{
  "activation": "geglu",
  "normalize_top_k": true,
  "balance_loss": 0.01,
  "router_cosine_scale": 20.0,
  "vocab_size": 2048,
  "init": "uniform",
  "init_std_up": 0.022,
  "seq_len": 1024,
  "train_tokens": 544200000
}
Below are experts of layer 5 (counted from 0) of a mixture-of-experts language model. Rows are named gate (a neuron's input weights, with its number), up (a neuron's input weights, with its number) and show model dimensions 128-255. Each number is 50 + 12 x the weight over its row's rms, rounded and kept within 0 to 99.
Before each expert's rows: a language model's description of what the expert responds to. This comes from a sample of Wikipedia text that the model never trained on.

# expert 52
Description: Cyrillic letters in Russian or Circassian text and the piece ke, as in Cherkess, plus scattered short word pieces.
gate0:46 57 46 45 17 39 44 54 53 77 45 39 61 56 57 46 43 65 35 45 54 41 42 43 71 61 66 32 56 45 64 52 47 51 51 37 42 47 77 70 62 66 22 60 72 42 42 45 49 47 30 51 59 33 58 61 63 47 63 44 43 40 38 45 94 48 70 66 60 40 57 48 40 54 50 46 57 46 44 45 56 58 42 56 49 49 49 34 81 59 36 56 25 50 56 50 57 45 32 60 65 48 88 37 64 44 57 40 68 50 42 39 63 73 62 46 46 62 28 50 32 46 63 51 35 49 61 60
up0:48 49 38 38 75 62 39 65 40 24 51 63 37 43 52 53 42 54 57 41 39 57 54 61 48 44 58 30 42 47 43 38 39 47 43 61 60 54 36 28 47 36 66 57 25 50 59 47 48 43 63 10 49 63 55 55 52 62 48 51 56 76 66 60 15 62 42 44 31 63 50 38 44 53 46 48 38 40 59 48 37 49 56 40 62 50 53 67 31 48 55 30 79 44 49 46 39 57 70 48 45 46 36 51 31 53 47 61 45 44 64 51 42 36 33 49 55 29 69 44 74 51 66 46 66 37 49 60
gate1:41 53 68 52 45 60 53 61 49 45 57 43 62 36 34 45 36 44 71 38 48 42 38 75 44 67 37 40 45 37 61 49 56 62 61 39 37 42 32 52 49 59 48 53 50 54 47 62 42 58 34 46 42 46 44 67 52 53 43 40 70 62 46 53 41 60 51 32 35 25 54 71 77 50 46 38 63 55 44 39 61 39 78 21 49 58 47 47 37 51 53 64 43 44 55 58 65 28 70 56 21 50 38 71 49 47 56 43 38 65 41 50 48 33 52 53 48 55 48 62 36 51 35 56 52 30 50 61
up1:64 47 60 62 57 53 63 91 64 61 40 41 77 46 46 35 34 55 49 51 55 51 28 72 52 46 59 38 51 46 73 59 52 67 41 58 50 53 45 36 74 61 53 61 36 37 52 58 52 57 46 65 40 44 59 58 50 59 43 51 53 59 48 48 43 47 53 58 47 40 49 26 51 39 61 65 32 44 60 59 53 40 41 53 49 48 53 53 73 38 63 46 33 39 60 47 61 48 28 56 51 71 42 39 36 58 39 56 70 33 46 41 59 43 40 49 41 52 54 56 36 62 61 42 51 45 66 57

# expert 16
Description: The piece ver inside words like very, government, Canaveral, plus short capitalized starts like No, Mo, Do, Ro.
gate0:43 46 54 60 60 45 52 56 28 44 55 68 79 68 50 55 56 68 43 46 57 55 40 63 48 65 36 53 49 68 35 51 52 48 51 49 35 48 51 37 35 52 42 53 76 29 47 40 46 52 30 37 55 50 58 62 40 42 41 67 43 46 56 47 40 50 51 45 67 58 47 49 51 39 34 47 79 64 55 51 50 39 62 48 70 37 46 56 55 69 58 50 55 39 68 45 58 43 54 46 51 44 45 43 40 53 66 42 51 39 64 39 41 24 52 53 42 45 48 50 28 43 55 56 52 62 28 59
up0:73 48 46 40 55 68 43 33 59 44 54 48 45 33 44 32 35 40 36 47 39 35 55 50 33 32 58 44 40 30 42 49 64 61 42 42 51 59 40 65 51 29 74 57 36 30 39 47 65 53 82 58 45 55 46 57 60 65 65 45 65 52 51 30 54 63 28 57 36 49 54 60 64 26 55 59 44 32 60 59 58 52 60 50 44 54 50 40 66 25 54 52 45 69 53 52 53 51 38 50 32 68 53 39 48 53 43 41 67 46 45 58 54 59 33 49 47 43 33 53 58 53 43 64 70 53 58 40
gate1:66 36 45 49 66 63 64 45 34 57 38 48 54 62 58 28 36 68 57 61 38 69 54 56 35 57 48 56 55 34 53 85 53 59 60 47 48 53 47 29 53 39 87 31 58 57 55 48 49 45 48 49 34 70 44 50 45 50 49 46 51 41 46 53 64 58 44 51 45 50 45 72 41 33 43 48 75 54 62 47 48 44 50 53 38 70 44 45 47 54 24 51 41 53 55 62 21 35 42 44 49 53 22 66 61 43 54 54 61 48 50 60 54 47 56 47 56 57 40 45 46 44 42 39 64 51 58 43
up1:71 54 60 50 57 48 57 78 35 48 48 75 71 52 56 47 36 77 56 55 43 54 46 70 65 34 49 65 61 49 45 54 26 57 48 46 60 65 37 53 48 49 72 22 55 47 71 40 39 68 59 22 53 52 39 49 55 46 56 29 53 55 37 50 30 57 79 51 27 55 59 34 56 55 65 51 72 42 50 36 63 50 62 64 47 65 49 41 36 64 37 40 66 41 66 43 32 49 52 37 48 53 36 37 71 50 57 47 49 46 60 39 55 52 52 47 49 51 67 48 53 29 55 47 56 60 64 40

# expert 22
Description: The piece ne in words like annexed and neutron, plus ian, ill and en, and nationality words such as American, German, British.
gate0:57 48 60 53 43 36 52 60 38 55 44 66 36 57 68 53 61 31 56 51 39 44 28 32 49 37 47 62 50 45 79 48 63 61 51 71 59 48 54 48 39 60 41 59 42 52 47 42 52 59 69 45 61 49 27 61 44 52 21 50 51 65 46 51 43 60 41 60 48 38 50 69 44 48 50 49 44 37 36 70 66 55 36 13 66 71 42 47 59 66 50 64 53 38 42 51 56 51 32 62 37 52 65 39 41 57 36 46 61 66 39 45 64 35 33 56 60 25 46 41 59 79 60 46 27 52 79 36
up0:36 47 52 43 46 44 29 51 35 58 53 52 62 50 47 54 70 60 54 32 58 51 51 43 41 57 36 46 47 47 34 51 62 47 44 47 54 60 58 32 52 42 67 41 62 56 52 53 51 56 47 71 43 31 52 70 56 44 59 64 34 71 42 59 59 46 43 53 57 52 40 32 52 62 71 48 38 55 50 67 49 52 38 87 61 34 46 45 47 52 50 39 61 56 70 45 46 51 58 59 37 32 62 77 48 48 60 64 42 53 52 44 45 56 46 53 43 61 13 48 65 37 48 44 63 46 34 41
gate1:66 52 63 71 40 50 62 38 59 56 46 43 50 52 49 60 54 72 49 49 44 50 33 44 64 62 45 42 38 25 41 46 57 40 54 68 52 34 58 49 58 22 60 33 50 44 56 44 45 59 69 47 42 38 48 59 50 51 33 49 43 73 67 33 38 49 62 37 59 49 57 47 50 40 39 60 41 49 33 46 37 41 27 82 42 69 50 38 59 51 66 65 66 43 45 44 50 54 39 35 61 76 76 67 43 68 43 37 52 69 47 63 61 33 44 55 69 70 54 70 63 67 65 61 63 82 57 28
up1:48 37 40 41 50 49 44 63 52 47 46 56 28 45 41 60 37 31 38 66 56 51 48 34 53 67 64 63 37 45 49 56 48 75 49 68 41 37 54 55 41 68 47 72 58 46 41 61 41 36 49 45 61 44 47 55 53 46 46 54 67 18 37 66 68 41 52 59 38 61 34 74 43 64 43 42 55 42 54 52 59 50 55 48 74 32 52 47 54 81 28 31 39 51 39 62 48 39 73 64 44 45 36 43 54 48 64 59 42 54 58 47 49 52 47 48 39 30 43 30 31 33 45 52 40 31 44 54

# expert 59
Description: Word-final pieces men (firemen, fishermen, Armenia), son, we, vel, plus nouns like film, song, music, school, book.
gate0:36 58 65 64 75 42 46 54 64 58 49 35 61 47 51 32 33 61 63 53 50 56 49 35 48 65 51 49 53 77 79 23 55 42 45 45 35 65 50 35 45 42 36 82 35 44 41 57 55 52 59 50 56 45 58 51 54 49 60 41 53 67 34 57 48 67 27 38 40 48 56 44 49 47 48 45 16 56 53 55 63 32 52 43 67 43 46 78 44 35 64 33 66 46 50 41 47 47 39 51 59 54 71 62 56 49 58 37 60 36 55 48 46 53 41 59 55 54 73 51 33 40 49 48 28 51 35 30
up0:31 46 53 48 44 56 50 68 42 39 56 58 74 50 48 41 58 56 60 49 60 45 57 39 51 33 51 55 64 63 55 49 48 58 66 55 57 70 71 37 46 30 39 59 42 59 48 42 66 54 58 54 54 60 55 54 38 48 51 48 45 53 50 46 19 49 51 45 30 38 31 58 68 40 44 40 22 53 55 45 64 55 43 44 65 57 52 67 35 36 93 33 49 46 72 53 41 47 57 38 59 63 36 39 48 42 52 38 61 42 70 43 65 44 45 49 41 42 59 37 34 46 54 55 56 52 49 67
gate1:64 55 49 42 53 43 41 61 48 52 41 54 70 61 36 65 65 69 29 53 56 48 63 43 43 57 83 43 46 59 48 51 42 44 40 53 73 53 55 24 65 59 62 61 51 47 39 66 37 53 54 67 62 57 55 38 39 47 60 35 70 48 40 43 40 63 48 59 37 62 41 17 60 39 67 38 55 42 53 40 61 58 50 45 57 51 55 60 37 45 33 32 42 52 58 46 48 83 47 44 75 31 54 36 60 50 40 47 41 26 66 29 43 49 52 47 38 56 71 52 55 49 31 53 46 47 35 45
up1:39 47 62 49 66 64 52 34 34 20 48 33 40 52 44 66 35 53 60 54 48 53 57 56 39 58 72 51 44 58 54 49 45 28 54 54 52 63 61 47 42 60 52 32 53 61 37 68 48 51 36 56 59 19 62 41 33 50 32 41 46 34 45 62 52 50 54 53 30 55 46 36 52 80 80 53 53 56 78 45 45 42 37 53 40 45 64 30 63 73 06 32 42 59 35 47 47 64 42 48 68 58 44 50 47 63 38 49 49 64 43 40 62 39 36 50 56 43 55 63 50 61 34 48 27 50 57 34

# expert 14
Description: Word-final pieces like ular in Popular, regular, titular, non-singular, plus gi, cent, j and single letters inside names.
gate0:44 65 40 56 62 54 51 45 63 71 39 48 21 33 48 65 70 36 35 64 42 46 53 21 54 45 66 75 31 49 61 49 57 44 49 45 60 54 27 57 43 61 72 19 53 39 53 62 42 40 43 50 11 41 60 63 66 33 25 56 50 58 38 45 43 48 37 55 71 42 30 70 54 55 71 57 53 51 46 42 49 34 41 49 38 46 55 46 57 36 51 65 35 47 45 48 53 55 56 40 50 45 46 65 41 54 63 30 47 39 42 41 52 64 56 58 42 51 52 56 36 63 30 48 54 46 59 50
up0:59 42 66 61 72 63 43 67 40 54 53 52 25 26 53 57 35 41 38 45 44 58 52 46 57 56 48 56 32 47 60 44 56 52 25 54 56 56 28 34 26 61 62 32 49 44 49 51 52 53 71 76 60 42 54 60 51 60 42 50 34 51 64 72 33 47 30 43 60 36 35 64 43 50 67 47 39 28 60 35 51 50 81 67 44 47 40 49 53 59 37 50 45 51 58 50 73 52 30 63 39 73 46 32 70 46 42 32 45 49 55 63 41 42 78 49 44 50 41 54 48 59 26 50 60 65 66 48
gate1:84 45 60 58 28 48 35 28 52 41 46 48 48 60 66 58 31 46 81 70 52 55 68 37 57 48 32 57 49 51 56 30 69 38 57 39 55 57 74 37 29 66 32 49 65 55 50 38 51 28 53 71 65 61 61 31 41 40 36 41 56 58 60 49 64 42 52 49 46 34 42 48 66 50 33 53 60 58 46 44 59 59 67 41 65 81 63 48 43 52 48 59 62 57 74 49 51 39 80 59 59 76 45 43 58 49 61 40 53 67 33 46 31 44 55 46 60 42 57 77 42 60 49 69 73 55 44 31
up1:44 59 61 49 55 44 70 80 50 62 54 48 43 44 25 46 82 54 36 50 58 40 48 57 45 53 63 71 45 39 35 72 45 50 40 22 27 57 13 66 71 53 74 54 36 31 52 44 36 67 52 26 37 50 34 56 65 44 49 64 36 32 43 60 54 55 41 46 44 44 62 40 40 76 49 44 40 44 37 31 30 35 63 51 53 32 56 39 75 51 40 43 50 47 38 43 41 59 41 48 48 32 75 53 43 42 30 51 60 34 50 76 82 55 32 50 41 47 49 46 53 58 46 53 26 55 43 67

# expert 34
Description: The piece ba and similar syllables inside foreign names and words, such as Darabayev, Rabat, basketball, Azerbaijani, plus moved and Ya.
gate0:65 50 42 47 54 44 50 61 35 68 56 63 69 61 36 38 57 50 49 55 51 49 53 48 52 46 51 32 48 59 49 55 34 39 53 65 39 45 54 73 61 28 42 60 23 44 38 53 53 49 36 40 35 53 56 29 56 56 77 29 56 52 46 31 53 55 59 80 42 74 58 35 67 50 35 39 66 37 62 55 43 85 59 66 44 40 49 34 56 43 51 43 61 40 52 51 57 46 31 37 62 46 48 32 42 60 56 40 53 48 43 47 52 50 26 45 54 47 54 52 52 47 44 59 54 67 48 38
up0:56 51 46 50 33 53 56 54 53 50 53 61 58 45 41 45 67 37 57 44 61 40 44 55 42 58 55 55 51 51 52 52 35 51 55 49 40 39 68 65 63 34 42 62 26 54 37 58 37 54 54 47 30 30 54 22 73 58 88 63 74 39 53 43 68 37 66 65 54 67 47 35 54 42 43 50 65 38 33 66 52 58 56 62 48 57 48 49 77 67 53 45 41 35 59 55 52 49 35 33 42 28 45 30 60 59 34 55 67 64 39 46 54 65 35 45 54 43 63 61 62 34 29 50 54 54 46 64
gate1:66 43 65 46 52 51 39 63 47 52 54 31 54 68 45 63 37 54 52 70 55 41 39 66 60 49 48 43 63 62 40 47 41 51 60 65 56 43 57 51 41 43 37 58 42 55 43 54 65 77 62 52 51 36 44 52 40 44 62 12 52 62 52 44 54 46 40 49 56 57 53 40 61 34 57 60 52 47 48 39 54 31 68 45 28 63 57 36 42 52 40 59 61 55 56 39 53 42 32 60 55 82 60 46 65 40 59 54 46 60 38 64 37 31 39 48 47 34 41 41 35 50 31 41 54 42 62 45
up1:62 44 61 40 41 53 35 42 62 40 53 25 60 59 43 57 49 55 44 56 58 42 51 64 47 51 53 37 54 77 48 28 61 44 67 63 44 28 53 46 48 49 37 63 48 48 44 49 62 68 59 45 56 40 41 38 40 47 51 41 52 54 61 53 60 44 56 53 79 64 65 41 68 33 38 58 58 39 52 40 54 42 54 56 13 49 45 32 38 42 47 72 47 53 56 47 57 43 46 42 67 57 68 52 46 52 47 66 50 56 38 49 49 49 38 45 41 41 37 39 36 40 20 43 34 44 61 60

# expert 12
Description: The article a/an and lowercase or capital first pieces of words after is, was, with or commas, such as sp(acecraft), Ha(hold), St(ilwell).
gate0:30 49 66 33 52 42 32 45 44 63 58 58 62 55 64 40 67 58 42 67 60 51 67 74 49 36 56 56 47 35 35 67 55 50 34 59 51 51 69 09 37 48 75 38 64 68 48 38 49 51 45 48 51 55 56 61 45 46 56 73 41 69 41 45 26 47 68 50 60 55 69 38 54 46 57 50 48 64 30 43 44 62 55 48 65 37 44 51 35 52 62 53 28 57 53 53 47 51 36 46 45 48 32 51 81 47 25 44 40 29 56 54 53 55 40 55 50 65 41 37 61 51 30 46 28 34 34 57
up0:56 48 46 78 55 61 58 75 65 43 48 31 43 44 49 63 32 58 43 36 50 60 55 44 56 34 41 51 46 73 47 42 56 48 41 45 58 56 13 76 40 51 55 63 17 35 55 59 41 35 65 46 38 51 58 35 67 65 42 27 66 47 64 51 53 48 43 59 47 40 43 55 47 66 35 50 51 45 50 55 47 36 35 56 57 26 51 57 70 56 34 49 58 46 54 51 38 50 69 47 58 47 51 36 33 34 69 51 53 68 47 39 58 43 52 53 46 37 53 59 36 40 71 51 78 59 51 40
gate1:32 44 44 63 66 46 64 44 47 82 51 44 48 53 68 55 62 48 42 45 34 50 78 80 53 64 57 52 44 49 60 48 72 53 51 66 41 42 45 56 48 49 45 27 56 48 55 50 48 54 51 57 42 55 60 43 53 59 49 64 27 42 58 58 49 48 56 51 36 47 44 55 42 45 54 53 43 67 56 63 49 30 21 51 59 51 43 45 39 48 43 45 50 12 43 52 43 44 33 28 21 46 31 48 34 42 58 49 74 44 48 52 51 43 57 53 48 62 54 36 52 64 70 41 35 45 64 59
up1:73 46 57 43 40 29 54 59 54 34 56 57 49 64 45 51 49 44 61 57 50 61 36 26 75 56 52 50 58 52 40 41 24 39 56 37 68 73 62 45 34 45 51 62 46 43 56 64 66 52 43 45 72 53 41 58 36 47 30 62 51 70 41 25 56 55 42 48 55 55 40 22 43 53 47 59 65 36 39 50 51 47 26 51 63 48 53 41 35 57 24 41 68 59 69 39 48 69 54 78 54 55 39 53 62 40 41 38 43 60 57 55 30 59 22 55 47 51 55 57 69 37 42 50 67 38 21 33

# expert 61
Description: The article a after in or than, compass words in place names (North, West, South, Port), and the piece mu in Bermuda, Formula.
gate0:65 58 54 36 46 37 57 46 39 25 50 41 60 44 32 56 53 46 67 37 52 49 40 48 59 53 45 56 68 67 53 52 47 39 36 58 45 37 82 51 47 30 57 66 64 63 51 47 60 45 32 58 63 60 49 64 58 57 46 36 41 56 62 68 67 46 51 60 50 41 45 43 47 32 32 43 59 46 50 49 56 56 26 44 67 53 62 41 66 58 65 47 67 40 39 54 61 53 53 38 44 42 55 52 59 46 32 53 52 48 56 63 61 43 24 49 41 70 43 51 65 40 49 62 26 43 29 36
up0:30 38 57 73 52 47 52 84 56 42 46 48 43 60 40 54 48 59 66 60 54 46 72 39 51 19 66 42 25 38 40 56 42 60 35 62 61 44 48 83 52 74 66 29 47 44 58 45 50 35 41 60 55 48 55 32 48 44 62 46 43 56 35 34 72 51 56 55 66 50 62 50 52 62 51 52 30 65 42 54 47 43 61 30 40 45 55 29 46 62 66 58 48 54 54 47 47 49 65 49 64 54 51 64 51 45 52 55 46 37 60 51 52 37 70 55 38 44 51 55 53 49 33 45 64 44 55 56
gate1:41 38 54 48 66 56 61 71 56 52 53 54 28 30 42 60 36 55 82 68 42 50 49 10 33 43 36 55 52 40 56 62 53 34 47 41 65 45 54 62 55 45 59 24 53 49 46 37 53 53 71 42 55 71 45 52 60 50 26 49 59 37 49 57 81 52 25 42 37 53 45 72 30 56 29 41 43 53 67 55 32 37 60 59 40 46 53 48 47 64 59 53 56 42 42 49 48 47 54 59 64 64 55 64 51 42 53 50 57 42 55 53 60 41 57 55 50 54 57 53 42 65 53 49 63 44 56 55
up1:65 41 44 44 70 52 70 51 63 48 56 53 30 28 55 49 48 63 52 67 42 46 49 13 54 58 30 36 49 46 55 52 54 38 50 47 70 66 82 57 59 37 60 35 48 70 58 44 60 44 73 41 49 79 62 71 59 46 35 48 44 57 43 61 89 56 28 30 56 54 43 69 35 49 45 42 44 58 49 59 38 43 37 59 36 45 54 46 34 64 48 36 56 43 49 58 50 53 55 80 57 27 37 58 60 44 64 48 50 54 52 52 43 54 47 53 56 61 61 44 56 68 59 48 62 35 46 37

# expert 1
Description: Determiners opening a noun phrase, mostly the or The after of, in, or a sentence start, also that, this, which, other.
gate0:62 51 47 43 63 45 37 47 37 48 45 69 46 61 47 48 63 73 49 55 58 59 55 47 77 57 33 47 45 30 35 56 40 54 61 47 70 61 49 38 43 44 43 45 47 59 49 32 48 53 58 51 45 65 46 34 47 67 38 48 38 49 39 58 63 52 66 58 67 49 48 30 29 46 54 54 63 47 59 34 53 55 52 43 63 45 57 48 53 76 74 63 76 48 54 48 55 66 39 39 55 27 42 47 73 49 58 46 45 38 50 59 61 51 79 46 53 41 39 38 69 46 38 54 58 64 57 72
up0:54 47 40 43 43 38 56 50 39 62 47 66 42 38 74 62 64 43 37 51 36 42 38 28 58 53 58 54 41 50 38 46 64 44 54 56 50 61 38 51 53 71 46 48 42 73 50 36 51 52 57 32 34 60 53 50 31 54 33 60 50 33 49 60 58 52 66 76 52 31 55 36 59 32 50 48 23 46 48 48 53 46 22 35 59 34 46 66 39 64 74 48 34 55 61 41 54 58 40 45 66 51 23 59 33 48 53 57 57 59 43 51 62 55 76 45 43 69 60 50 64 80 65 44 45 55 42 67
gate1:46 53 38 38 54 46 65 62 53 29 57 61 48 64 66 33 49 53 42 48 48 50 43 51 43 52 36 39 43 49 30 55 65 58 48 59 50 34 38 41 43 62 48 20 50 47 66 76 54 39 18 72 54 45 69 44 56 47 36 75 54 48 57 47 56 47 53 50 43 44 40 58 33 48 49 65 47 41 61 34 61 42 67 18 46 58 47 42 29 41 42 48 62 45 79 56 63 48 22 32 51 36 61 36 56 56 38 35 56 65 58 43 32 50 57 45 49 64 63 52 48 62 39 51 31 51 63 68
up1:46 56 44 46 57 57 32 52 51 29 46 40 59 47 68 75 48 77 48 46 60 44 46 56 49 42 47 29 41 29 18 54 40 35 31 66 44 29 38 56 33 66 70 44 42 44 31 33 49 40 64 56 62 48 57 41 38 43 75 43 41 40 46 47 69 47 26 78 53 43 56 33 55 40 41 55 48 61 80 55 35 57 85 53 43 63 50 47 46 61 65 43 43 42 50 52 64 67 69 50 49 30 47 44 54 51 43 33 50 33 59 46 50 54 68 46 33 61 20 46 55 42 46 62 46 39 45 76

# expert 10
Description: Short inner syllables of words, often pa, la, ia, i, as in newspapers, Supercopa, Epipaleolithic, and species or taxonomy names.
gate0:40 37 53 39 53 40 42 55 37 50 43 51 55 40 47 59 45 66 24 68 55 59 58 36 53 51 59 49 49 61 55 58 74 55 61 60 58 76 66 44 51 59 76 63 14 46 50 56 43 81 50 52 80 64 48 42 29 45 49 52 52 36 52 40 39 58 49 42 47 57 49 49 55 53 42 63 40 45 68 58 53 44 27 52 56 56 51 39 26 47 50 34 86 55 40 52 45 41 42 36 42 20 67 39 46 64 58 48 41 47 44 31 63 48 46 60 64 63 33 41 44 58 43 35 33 55 39 48
up0:39 59 62 38 28 62 56 39 36 48 45 52 63 48 63 42 67 45 53 49 47 50 74 58 68 65 65 24 54 30 43 56 52 54 49 45 55 34 69 55 42 47 62 55 64 64 55 43 41 46 41 45 53 36 36 45 32 29 38 57 65 53 50 46 52 38 73 65 49 42 37 91 32 47 63 65 51 81 55 60 40 44 24 57 30 38 59 50 50 58 43 57 33 40 48 49 51 62 53 61 37 41 19 53 51 56 42 54 59 54 48 58 49 47 56 50 37 41 70 36 59 48 44 46 48 39 70 52
gate1:48 38 41 45 38 58 60 61 38 74 54 73 62 46 55 50 66 60 24 54 49 53 53 56 87 73 52 33 58 49 37 44 60 55 69 58 68 39 19 28 40 50 58 32 61 46 61 46 53 41 53 58 42 50 42 80 53 47 70 55 56 53 46 54 54 40 61 33 60 65 34 56 61 33 59 49 42 48 69 46 52 64 62 64 25 39 53 57 72 33 63 73 33 33 40 48 51 43 43 53 47 47 21 61 08 46 46 62 43 58 59 46 61 53 38 46 36 32 46 57 53 47 60 48 42 55 54 60
up1:56 41 42 34 45 53 43 48 48 67 51 69 50 34 64 55 51 40 34 58 39 47 64 51 65 74 42 37 43 49 38 53 40 55 60 70 67 45 26 54 32 48 52 39 57 40 48 48 55 56 51 61 36 71 60 80 63 59 73 54 67 43 54 53 61 45 51 37 64 78 51 62 58 59 68 54 56 25 81 28 63 48 57 58 28 50 38 58 52 23 61 78 44 50 38 51 48 52 46 71 35 48 19 42 09 55 50 60 31 52 53 49 45 57 36 54 45 46 49 37 59 45 56 40 74 59 57 60